config.toml
num_hidden_layers = 13
experts_per_token = 4
hidden_act = "squared_relu"
normalize_top_k = false
vocab_size = 7085
norm = "rmsnorm"
norm_eps = 1e-05
rope_theta = 10000.0
qk_norm = true
learning_rate = 0.00608
lr_mult_down = 1.5
lr_head = 0.00522
schedule = "wsd"
decay_shape = "linear"
Below are experts of layer 3 (counted from 0) of a mixture-of-experts language model. Rows are named up (a neuron's input weights, with its number), down (a neuron's output weights, with its number) and show model dimensions 160-239. Each number is 500 + 50 x the weight over its row's rms, rounded and kept within 0 to 999. Numbers have three digits each.
Before each expert's rows: "mostly gets" lists some tokens that are sent to it at least half of the time. This comes from a sample of Wikipedia text that the model never trained on.

# expert 23
mostly gets: "between ", "Her", "Born", "where ", "New", "Sub"
up0:520513534523507467481421513424567416385581463523572459538431535463490521473517467528483497474419424452531574480476508484426502487530550502485500447516497504430495381474519558569411537497511506479512497499454535546491402573483489413507499444
down0:457545470532493451473521456481605395503516492529528505546476503509628498564520514520438567474485517487477423585487475538405505522566481476498514532587446487335494436462494475489502465437457426529472517620574411450501523437517519403472395519
up1:478644485610567499527457409567578513474335400476446561519582496486485479570605582497481488440361495595406548458459466515451480511556501493471502463452541584543437554512501454525565538533477505518437533493505548572524454602497478411429531498
down1:451528509503543543448503521597516499483447390495525620409402492609536585481500451557452463528576502567561617454639514577484439560577519454525522486510511446502519513412419469468523466461557483510493593568523540450479476509429516567614545509

# expert 56
mostly gets: "Sal", "States", "Ros", "Nov", "Per", "Del"
up0:546465563545566448493529478513565482474611459553495455503552521498419577606520489507463558457452515561471546397497591369413514473510545509532495487445506471473495476516558520549471478490487547472510553513477564555470398534487461513563444543
down0:506470459475569446377511471535511408510520526426552537487500583539594543553557493534461535533491447604514458562442423548563489526569446412560507498526517475420476412482501487493535487430515428469461478526565514485508462515622491445512456615
up1:477645485610568498526457410568579512475337398477447561518582496485484478569606581497479488440360496594407549457459465515451481512556499492471501465452541584542437554513501454525563536534478505518437534493505547573524453602496478411428531497
down1:451528509503543543448503521597517499484447390494526619410403492609537585481500451557452463528576502567561617454639514577485439560577519454525522486510511446502519512412419469468523466461557483510493593568523540450479476509429516567614545509

# expert 61
mostly gets: "end", "der", "West", "Pen", "All", "East"
up2:540462398545542477460509399565481455445412486393410393465485444564534503473485454505442521523426547493516571413495504501470486552568469493571468467426455478547467448481488573566523526499449510434531609492492507560528451452521483503402489453
down2:508484448435568425491510553506602554544410537480401562451556461544528459475487493470487479462558560571600458512564446489448531535494508456528530431475533450486486543561449460582515449523436574595473393563545458413444577484458467514506560479
up3:525540430457445580446426450572556465449457416507487392549414495468560509591524547507551557478571563414483524468396484487544534523534495506450526445437413524458454472546488544404489467589490449440445581402479446485523427454507475481451543464
down3:435480499528566447433514511558452543531542497536472545534495499524490444395465563439518558450545376533532401477488529429492484523561467458560433501525484504537451484469548502472552530508517543488455477573480547433396482520569484494486397539

# expert 16
mostly gets: "Sc", "def", "Vol", "UTC", "also", "vol"
up9:448586590514497544428506404546557555482502530521457439533510516429580547482475466521472470487540386527508552446542488514554526500519438588507483605477439510469510515497484448453472489552542589522527449441485432488530537505524471489434446553
down9:535523477605519514440412575580491490418552499520467497567488500481510445513397509521518555522480450476490478523581486536441499579522513449512409472474466501386477547442465552588550517505493510518486465591519555505514445468436612528509478502
up10:559538475508473606459513455613468423497490481560541480574524509510622415488548541383581541519498442504471554439467535566499485507584474529465402569476434484475565431605482472521451446593463489488537342479514459524456417531548489518546480481
down10:510490536488452437412509431563579495541453511449478544593502477502533559530504450579422509413484511490412502575443522483466510500611544584535507576480513475473547584539481465468513516450525520493479511575497466428388533488504390467484482518

# expert 26
mostly gets: "West ", "″", "At ", "As ", "Mil", "Indi"
up0:543493540564518460445398508500534505415571482508555453481378482413472539560501477503499477514441473556482579432481501376443486465444508566474508482446473482478485504436485503539449469448487487524510525485476472535495417557524483475586443484
down0:499473463532500407462436457470542420545528504491530581458503509473571575537484453502471547541535430572465435578482527638459519585499427377453492509629397561455451449510497442469445437403505400492491491444600470500430538467586538431477571493
up1:478645485609568497527458410568579511474336398477447561518582496485483478570607581497480489440361496594407550457460466514450480512556499492471501464451541584543438554513502454525564536533478504518437534493506546573524453602496478412428531497
down1:451528509503543543448503521597516499483447389495525619410402492609536585481500451557452463528576502567561617454639514577485439560577519454525522486510511445502519513412419469468523466461557484510493593568523540450479476509429516567614545509

# expert 60
mostly gets: "He ", "he ", "• ", "She ", "— ", "but "
up9:458594520507516509429499414537601526494453479511433393566503531503557513509507490516444441491523411498507462432520471500509586505515443544546510591495485528537510542505523539469468511528506525530498433510581516497552526511468483526406480527
down9:470470450602508473489529519472420473393535544547470462491494433407529456513504517443558521546486462551496517580560517575402519542557530524516498491489471530421464537487491543568533486482591504458444509544479554484440399520480511534531552485
up10:559538475508473606459513455612468423497490481560541480574524509510622415488548541383581541519498442504471554439467535566499485507585474529465401569476434484475565431604482472521451446593463489488536343479515459524456418531548489518546480481
down10:510490536488452437412509431563579495541453511449478544593502477502533559530504450580422509413484511490413502575443522483466510500611544584535507576480513475473547584539481465468513516450525520493479511575497466428388533488504389467484482518

# expert 21
mostly gets: "29 ", "\" ", "28 ", "26 ", "sq ", "Henry "
up0:554492518582445465466459424479545419423588492484532421460468473434478525509534510468417444529403414583515541404489534421460531508454500559561580492476435492471513488490569537610436499528485479538484455493447554535509417517501465433577427520
down0:487526470505495453436431389434481460542549447474539496396510539480556548608520503522505565520513503490514436569516416584503486563594416474547541515577446523475432477485444435421439454408555478553522539561541534504473510465638557422434493557
up1:477645485610568498527457410568579511475336397477447560517582495485483479569606581497479489440361496594407550457460466514450481512556498492470501464451541584543438554513502453525564537533478505518438535493505547572524453603496478411428531498
down1:450528509503543543448503521597517499483447389495525619410403492609536584481500451557452463528576502567561617454640514577485440561577519454525522486510511446502519513412419469468523466461558483510493593568523540450479476509429516567614545509

# expert 17
mostly gets: "Or", "October ", "°", "cre", "orn", "No"
up9:479510598430447602444471516518478512469562432532478425569500514478437537465478505479525484496497451490583456409418516482570522494560506560514526639501419492414496503540470425478466546549494472567483518518562484410497543486475490498445419478
down9:478571511550479528499433577544462499550616475538408521531471492438463455545437497468532575445567573468462500534534476529424444552573480516569479515481482525506409462483530483456449522490492471513477513424536540529519461515505505579577460499
up10:559539475508473606459513455612468423497490481560541480574524509510622415488548541383581541519498442504471554439467535566499485507585474529465402569476434484475565431605482472521451446593463489488537342479515459524456418531549489518546480481
down10:510490536488452437412509431563579495541453511449478544593502477502533559530504450580422509413484511490412502575443522483466510500612544584535507576480513475473547584539481465468513516450525520493479511575497466428388533488504389467484482518

# expert 11
mostly gets: "ep", "Har", "Min", "Par", "offic", "Wh"
up0:615480540540508448486435424456550471405586491495568462497418465530447594561514515492446450479443472575507524357514550420471470469436533516542528444474436534498518441502523530523449510526484470520492499496481562541481430573516469421532403464
down0:550476442502537367442500444525576453558531545450506561475462567422604478513552486517461469510502453562495446523490512641495529594517433450428526520548444467443524503484452469465460455382553532517498516501569453442436515451576513469431543543
up1:477645484610568497527457410568580512474336397478447561517582496485483479570606581497480488440361496595407549457460466514450480512556498492470501465452541584543437554513502453525564536533478505518438535493505546573524454603497478411428531497
down1:451528509503543543448503521598517499484447390495525620409403492609536584481500450557452463528576502567561616454639514577484440560577519454525522486510510446502519513412419469468523466461557484510493593568523540450479476509429516567614544509

# expert 42
mostly gets: "es ", "us ", "tions ", "tor ", "tics ", "ter "
up2:534405450526506600531536538472492424460469494432455413462479525562570500453476457477477519509426489538539489449529463464465445487546434559512532499423454556446500483486433554543544536555468543402506505550507547498470472446472516439376498483
down2:511436499496469418410558559432520574543495534510478556522584488516507472330457464503494571463507538574608461454458539549460470522469424437522531448519460521447439545580517399602546529568442620537447521547455507470473469546497542510567526392
up3:525539430457445580446426450572556465449457416507487392549413495468560509591524547507551557478571563414483524468396484487544534523534495506450526445437413524458454472546488544405489467588490449440445581402479446485523427453507475481451543464
down3:435480499528566447433514511558452543531542497536472545534495499524490444394465563439518558450545376533532401477488529429492484523562467458560433501525484504537451485469548502472552530508517543488455477573480547433396482520569484494486396539

# expert 25
mostly gets: "Ad", "for", "For", "km", "def", "AR"
up2:565516427532512509469495446557566475488421475488424362536472488555525456451492430544443516503365556524468530389453527470501521607570497551507457500393453489501483389442472596538546574475439520443520574430479523532515432472488456437444488462
down2:563524458384509467484525530515544539561483552420432584458543508494505433465529564539506466508560525592523469550550483519452552534487487477506490501459532503497434577527509423640525447565513630528541484537532476523433547504416466487513480430
up3:525540430457445580446426450572556465449457416507487392549414495468560509591524547507551558478571563414483524468396484488544534523534495506450526445437413524458454472546488544405489467588490449440445581402479445485523427453507475481451543464
down3:435480499528566447432514511558452543531542497536472545534495499524490444395465563439518558450545375534532401477488529429492484523562467458560433501525484504537451485469548502472552530508517543488455477574480547432396482520569484494486396539

# expert 2
mostly gets: "199", "A", "C", "Comm", "AR", "vol"
up0:589537548513492468430465454529551462450561484520575484528511519434503564515586433471495416523437444580500486442489527405391461526463511471477499445505513533550499499482522505580494517537423477476484514462557521472441482573552467451509468438
down0:551495471523448470438453390415498458576528435460464544492452505510609526496514471476488527533477482514492480548549515631457521506498516498493531495510461581488516459461470406405421396453474494490460415498558469477487532489618519437437534411
up1:477645485609568497526457410568580512474337398477447561518582496485484479570606582496480488440360496594406550457460466515450481512556498492470501464452541584543438555513502453525564537534478505518438534493505547572524453602496478412428532497
down1:451528509503543543448503521598517499484447390495525620410402492609536584481500451557452463528576502567561616454640514577485440560577519454525522486510511446502519513412419469468523466461557483510493593568523540450479476509429516567614545509

# expert 52
mostly gets: "= ", "season ", "announced ", "known ", "Me", "established "
up0:512481465584509436472514520482505458447663455525566457513477515525464537473584527494426438502513457601520569428401620498454449531507551552481541440538518478448519483456548500579375495514523464530514517551494462565544472509560470421511448521
down0:524507408485549384472447446416537413531492485473508559439501615503602507533517488557407496558541423472535538539474547616443520556553503493424533539460471554466457479492518416521467448469451427533474537496579503550466491519547488450453456494
up1:477645485609568497527457410568580511475336398478447560517582496485484478570606581497479488440361496594407550457460466515450480512556498492470501464452541584543437554513501454524564536533478505518438535493504547572524453603496478411428531497
down1:451528509503543543448503521597517499484447390494526619410402492609536585481500451557452463528575502567561616455639514577484440561577519454525522486510510446502519512412419469468523466461558484510493593569523540450479476510429516567614545509

# expert 37
mostly gets: "ake", "ste", "Kn", "Fr", "Str", "Kr"
up0:567494571561517556418424466443543485459604490440557491520412473465437585527536477484439470462390413551474514382524548363430508476461507496540519453467458495447510447490509529587452470513502511481545464519472546592497474516552461465542464522
down0:537469400510499339421446401447577460559520469493567555450509550519598552527496462577517527519473396507507394543463460574513543572561502422519507481590397551490424438455467463429446436430527426510471521531561471448423507517568534387446463471
up1:477645484609568496526458409567578511475336400477448561519582496485483479569608581496480488440360495593406550457459466515450481511554498491471502464452542584543437553511502454525564536532476505518437535494505547571525455602496477411428532499
down1:451528509503543543448503521598517499483447389494526620410403492609536584481500451557452463528576502567561616455640514577485440560577519455525522486510511446502519513412419469468523466461557483510493593568523540450479476510429516567614545509

# expert 51
mostly gets: "ers ", "C ", "team ", "o ", "ton ", "ages "
up2:513431518548521486406550477462546407456445541447435502496433500501518553454477497522445472527521503528490500385528560541456487566559472516566501492412460507481490405563470508555494448543482566470520598543481578457559432509498418475457421379
down2:532460435500540506476538559506595505501458581444431464447554474495556532474510543485500461483513551643571480514522476533504541586476473503525517495420557490514509538493567486620542548531395614665493464494515521433434581411482457503561520565
up3:525540430457445580446426450572556465449457416507487392549414495468560509591524546507551557478571563414483524468396484488544534523534495506450526445437413524458454472546488544405489467589490449440445582402479446485523427453507475481451543464
down3:435480499528566447433514511558452543531542497536472545534495499524490444395465563439518558449545375533532401477488529429492484523562467458560433501524484504537451485469548502472552530508517543488455477573480547433396482520569484494486397539

# expert 59
mostly gets: "able ", "% ", "ations ", "fied ", "fication ", "p "
up0:587489541534545519485458531453556474430588499470510493541467460438425569492526551503474427518381445583515483375519532363442511482438528535512495497409453501473494486490527561509430499522472473546466506511491631526501432525563490446570411477
down0:489456481507500395481417463442546415583443503522539550483458516513560563504485467548499528504474340475446486537500517567539559561567406419520488449592360537432553490485503396427457447430496442505531460553555469529478589497512518408532596528
up1:477645485609568498526458410568578512475336399477448560517583496485483478570606580497480488439360496594406549457460467514448481511556498492471501463452540584543437554514501454525564537532477504517438534491505546572525454603497478412428532497
down1:451528509503543542448503521597517499484447390495526619410402492609536585481500451557452463528576502567561617455639514577485439560577519454525522486510510446502519513412419469468523466461557483510493593568523540450479476509429515567614544509

# expert 13
mostly gets: "who ", "she ", "She ", "Born", "North ", "born "
up0:578492532533496469443461477457513438467559473488538430537447462422522559520525546448439494479380469615477507439498507387441559497514458539520571467434473446484493461482518492534458487507505516501474549486469508589522434529564493483567441454
down0:494468413506515436404440403420535453565516479521508504438464571499586559540545464518488532506495499524495424574523542601448474517549396473436507508573446554423468446486478457494480551398498423473497469521556452534457521503626493429548539527
up1:477644485609568497527457410568579511475335398477447561518582496485483478570606581497479488440361496594407550457460466514450480512556498492470501464452541584543437554512502454525564537533478505518437535493505546572524453602496478411428531498
down1:451528509503543543448503521597517499484447389494526619410403492609536584481500451557452463528576502567561617454640514577485439560577519454525522486510511446502519513412419469468523466461558483510493593568523541450479476510429516567614545509

# expert 47
mostly gets: "Park", "One ", "Dec", "United ", "25 ", "Lim"
up0:524473517553539500463397480477548472465635462462508441562477520444448555535510444458418504502370501554528544433484490464468401439470504563481490437530466479455564480497460465566438524501505531537533477463466580509492409560489422465575518490
down0:522469418476518528445457531464532432554560492530545572455516479490570544468489515489462585528449442495512516485402489582500591555617444456477482419487345488430449441528396455526513472487466493397562531496487544551385509404590475398556509571
up1:477645485609567498527457410568579511474336398477447560517582496485483479569606582497480488440360496594407550457459466515450481512556499492471501463452541584543437554513502454524564536533478505518438535493505547573524453603496478411428531498
down1:450528509503543543448503521597517499484447390494525619410403492609536584481500451557452463528576502567561617455639514577485439560577519454525522486510511446502519512412419469468523466461557483510493593569523540450479476509429516567614545509

# expert 39
mostly gets: "his ", "ity ", "y ", "years ", "her ", "same "
up0:541439565572517502482461507381524487457632476497536460454409532384495597540560474478429410464446496569471525441502545386459515476502460482424531503481454458472478438451499478518465509495452537573481546546511501498512479535588403465518446531
down0:508441442509546406474492440417539466579552448408520480412497549510573542581494460578470457547555444488506460531542597585480493582603468475500499530566361464478476466476556433548577468469497475519461493564495508538383484491580503451437469561
up1:478645485610568498527458410568579511475336398477447560517582496485483479570607580497480489440361496595407550457460466514450481512556498492470501465452541584542438554513502454525564536533479504518437534493505547572525453603496478411428531497
down1:451528509503543543448503521597517499484447390495525619410402492609536585481500451557452463528576502567561617454639514577485440561577519454525522486510510446502519513412419469468523466461557483510493594569523540450479476509429516567614545509

# expert 9
mostly gets: "sc", "fin", "Co", "Sc", "Cl", "Fin"
up0:520525551531479421478464452529513485444565465498497515484421520489423560539497484520525457489372496560483492429533506504439499509512458542530546491415552502544460513513511502523443483471443425511460609437518576593503394492509479455606532478
down0:586574445469436368420412403456572497548483442450491544415467479465582557554553442417438492509463498534524445537525539590495546530593470410485524513475447462445433473471437506485491504452479376532509489476591490515457478494512446453446544509
up1:481641488605571493530456412565578499469332393478442568519579496490482474571603588493479486445365494591409550460455463514459481515554502495472496468450545587544438554508502449521564537529479507524431537496505549569519453599496481411431530491
down1:450529509503543542448503521596517499483448389495526620409403492609537585480501451557451464528575502566560616455638514576484441560576520454526522486510511445502519513413418469467522466459557483509493592569522540450479477508429516566616546510

# expert 18
mostly gets: "100 ", "State ", "Inter", "States ", "ch ", "Cur"
up0:603519531572499447476403473468573464434629490504578453479431460442458545531542520489484475517409452579508510411499537356429535510482517500524546424448434491485502449443503560558469466496499474498489500503488538585463406516536445414544398459
down0:517464428508519359449445415435530435568479481498521573419488566477587566541522428547462555520483452573457436591509527636478534553549462466463508479579416517413482447447489415483428441428508463531548518514603478498401477456621538427478507497
up1:519596486579497405495480419540490522477346430484481512512573513512522482539505511431482472498417486575448478457487553469383475613461503431497474461497555505557422453556587498516531593473421559546480493380556446678556542497525493467437509445
down1:495524489503528526455598526480552531528429424465553497402399527638529536436496495581515483501522489575487601548597511561485469587521548440521562439482467515495480548435381544495445423502476490524465554547518587443511513509518501541542526458

# expert 12
mostly gets: "from ", ": ", "include ", "although ", "From ", "as "
up0:578481552541524484457429480465487426414583490494570455508432486463457576505505528443480481448382515548471532406473543387460472468474531515517502498454491457470511491440549513570468497512493475529457501479444538568495427483554466419558474483
down0:496491411486518413429466404441523452558483480448562540450461562515553541494513432544486529513461468510446466570506501603482557553558438431463510510573417501459482455498504452416500452478513470505505513496572486519433461421587477399445544513
up1:477645485610568498527457410568579511474336398477447560517582496485483478570607581497479489440360496594407549457460466514450481512556498492470501464452541584543437554513501453524564536533478505518438535493504546573524453603496479411427531497
down1:450528509503543543448503521597517499484447389494526620410403492609536584481500451557452463528576502567561617454640514577485439560577519454525522486510510445502519513412419469468523466461557483510493593568522540450479476509429516567614544509

# expert 31
mostly gets: "New ", "Y", "George ", "Republican ", "Pri", "described "
up0:595416525567523441477470453496502494487591500493544429560405474499447583561510531497471433467369420548475521464485548341425515435454552487547543469449460469474521464445513552568424494462477490511487496524464532487515419490545488404526452491
down0:539487447542546404470523428447560431567512464487531512486508570535552598537575504513443548547509409538479393550493543642485540576568457420500516484591370549423489449441525429486476455448500461466463495511593459458406541499554480451445514501
up1:477645485609567498527457410568579511475337398478447560517583496485483479570606581497480488440360496595407550457460466515450481512556499492470501464452541584543438554513502453525564536533478505518438534493505547573525453603497478411428531498
down1:451528509503543543448503521598517499484447390495526619410403492609536584481500451557452463528576502567561616454640514577485439560577519455525522486510510446502519512412419469468523466461557483510493593568523541450479476509429516567614545509

# expert 36
mostly gets: "Nor", "Royal ", "ster ", "ington ", "third ", "Ros"
up0:568538528545533504393516541496511501515644496511539377488369492515484612492516500516470520507456489540530499499546438414422567466432480576549505511485486520519535460441527564540496513435480526476492470485526529523488450553480486418562444505
down0:504412494578516451421516389375491478524457410454508491446496530563542487570535482496515561518484439460456467576529467548474534610495493532503472608553441568402420524443458448519479386492604466528499506541581463562404573433577493443511516578
up1:477645484609568497527457410568578511474336398477447561518581496485483478570606581497480489440360496595407551458460466515450480513556499492471500464452541584543438554513502454525564536534478505518437534493505547573524453603496478412428531497
down1:451528509503543543448503521597517499483447389495526620409402492609536585481500451557452463528576502567561617455640514577484440560577519455525522486510511446502519513412419469468523466461557483510493593568523540450479476509429516567614545509

# expert 3
mostly gets: "be", "do", "Ur", "right", "main", "sion"
up0:569467559532491496450406470487537465399608456482540422502419486457470616526527506459468471491452461572485508394520538380398517474443552540492511408450456471491489460468469530572451496500438480526453482489460571584495464490558529458545421494
down0:542494433489462399406427405434543423580521472405521513431463550502612605546527505518490541564494422518465445572503522636507543555559462457477511503598409529465494436481483429458470455407524452557526507484598513548406523487632551401467537553
up1:477646484609568498527456410568579512474336398477447560518582496485483478570606582497480488440360496594407550457460466514450481512555498492470501464452541584543437554513501454525564536533478505518437534493505547573524453602496478412428531497
down1:450528509503543543448503521598517499483447389495526619409402491609536584481500451557452463528576502567561616454639514577484439560577519454525522486510510446502519512412419469468523466461557483510493594568523540450479476509429516567614545509

# expert 7
mostly gets: "ah", "a", "am", "ip", "oph", "uch"
up2:596462416555505478471493414516552434466452522441420408455457490559518499477494471471432489521419557509509547409503507485491492596574483494545482482428449485522490467491469559567534531487462524443531576517506517531531432461472450495404480446
down2:512455468432595483499509565501563531563406518484421563474525462554513451454527519467509480477565568565594474513559427478443537553480494471523527441466551436447504521531479443570517466558455559592446419513565492413451586491434461516508557462
up3:525540430457445580446426450572556465449457416507487392549413495468560509591524547507551557478571563414483524468396484487544534523534495506450526445437412524458454472546488544404489467589490449440445581402479445485523427453507475481451543464
down3:435480499528566447432514511558452543531542497536472545534495499524490444394465563439518558450545375534532401477488529429492484523561467458560433501525484504537451484469548502472552530508517543488455477573480547433396482520569484494486396539

# expert 32
mostly gets: "Per", "Bal", "Ad", "Mal", "Philipp", "such "
up0:514434494570515478481379507492534441456626477483541444497451461481522523513461481466493446494375468589531535371531494414467518451522473538513545525422501521512466509515549482568432452433483506464493467484397545468428474480561504456536467487
down0:495498507560558438405502447515421390567460446539570535433480484547538573485565544581481504524430477516490421570452484582513471533566434476443524506514487441458460482448529404519468489433482439563440453506538514587522563514547547384550568510
up1:477645485610567498527457410568579511474336398478447560517582496485483478570607581497479489440360496594407550457460466514450480512556498492470501464452541583543437554513502454524564537533478505518438534493505547573524453603496478411428531497
down1:451528509503543543448503521598517499484447389495526620409403492609536584481500451557452463528576502567561616454639514577484440560577519454525522486510510446502519512412419469468523466461558483510493593568523540450479476509429516567614545509

# expert 8
mostly gets: "W", "w", "ub", "Sk", "aw", "su"
up0:574469501598558495428434489447526501477593493495571406480496529468437522468522419486475435493391502551537545471514557402433433492471465521574498465501475524491542537465563510539504477507479459509500492515522524505487472582543516473500475550
down0:514440458603491500464482454411510485574487406471500509562426589585579432531498486530529507571446481501432488533528546629524536514487462512538526501545428610470503457415485409369461449466468472546491461476529468474454451455583482459453509392
up1:477645484609568497527457410568579511474335398477447561518582496486483479569606581496480488440360496594406550457459466514451481513555499491471501464452541584542438554512502455525564536533478505518438534494505546573525453602496478411428531497
down1:450528509503543543448503521597517499483447389495525620410403492609536584481500451557452463528576502567561617455639514577485440561577519454525522486510511446502519512412419469468523467461557483510493593568523540450479476510429516567614545509

# expert 63
mostly gets: "Sch", "ey", "SU", "Country", "Raj", "ax"
up0:541461537533496466467440474433525422508603508524466535568468547451508553467546580451514447483283477617582490385522495486507502474428512478472574541496493515463485459490508551485481476451495456552491533563481551558508485556537480483580526460
down0:612459421549545378450473408440557492543524474508528515445401587453561476550496481507481530481409483459561448596499549611462544540564515461414519503563443519513505455561430556527542506455433469471398497514581490538408485470624520425408612591
up1:474647483607569497526454413568579512473337397477449560517584497484481479572607578495480490440356497593408554459466466513448481519560498488471499463455539581549440554513504452526565538535476503516442529494505547574526454601495477410429534497
down1:451528509503543542448503521597517499483447390494526620410402492610536584481501451557452463528576502567561617455639514577485440561577519454525522486510510446502519512412419469469523466461557484510493592569523541450479476509429516567614545509

# expert 28
mostly gets: "Al", "Em", "Bal", "Mon", "Mal", "Des"
up0:499516545511561486412437497524556483386578475510529479469446464502521566602486510552476500457478464578486489383517502395454545437449558552463517446451491499533522450474487514516467539517494466466492486518461534514473442555504503440554448457
down0:483443533603468357506446480502485426513499454455454529426476491537561528478480482507436516528494464531486439528552529615567503616560526445579424484560492512488469496497497413486424481560473510473570515488574545516515550514575487469460530570
up1:478641483612570497529459412563580512471339396477448561517581493485482477569609580496481488439361493595402553458460466516449480513554499495471501464452542585544439558512500452525564537536483502515437534495505545571523455604500477413429530498
down1:450528509503543543448503521598516499483447389495525619410402492609536585481500451557452463528576502567561616455640514577484440561577519454525522486510511446503519512412419469468523466461557484510493593568523540450479476510429515567614544509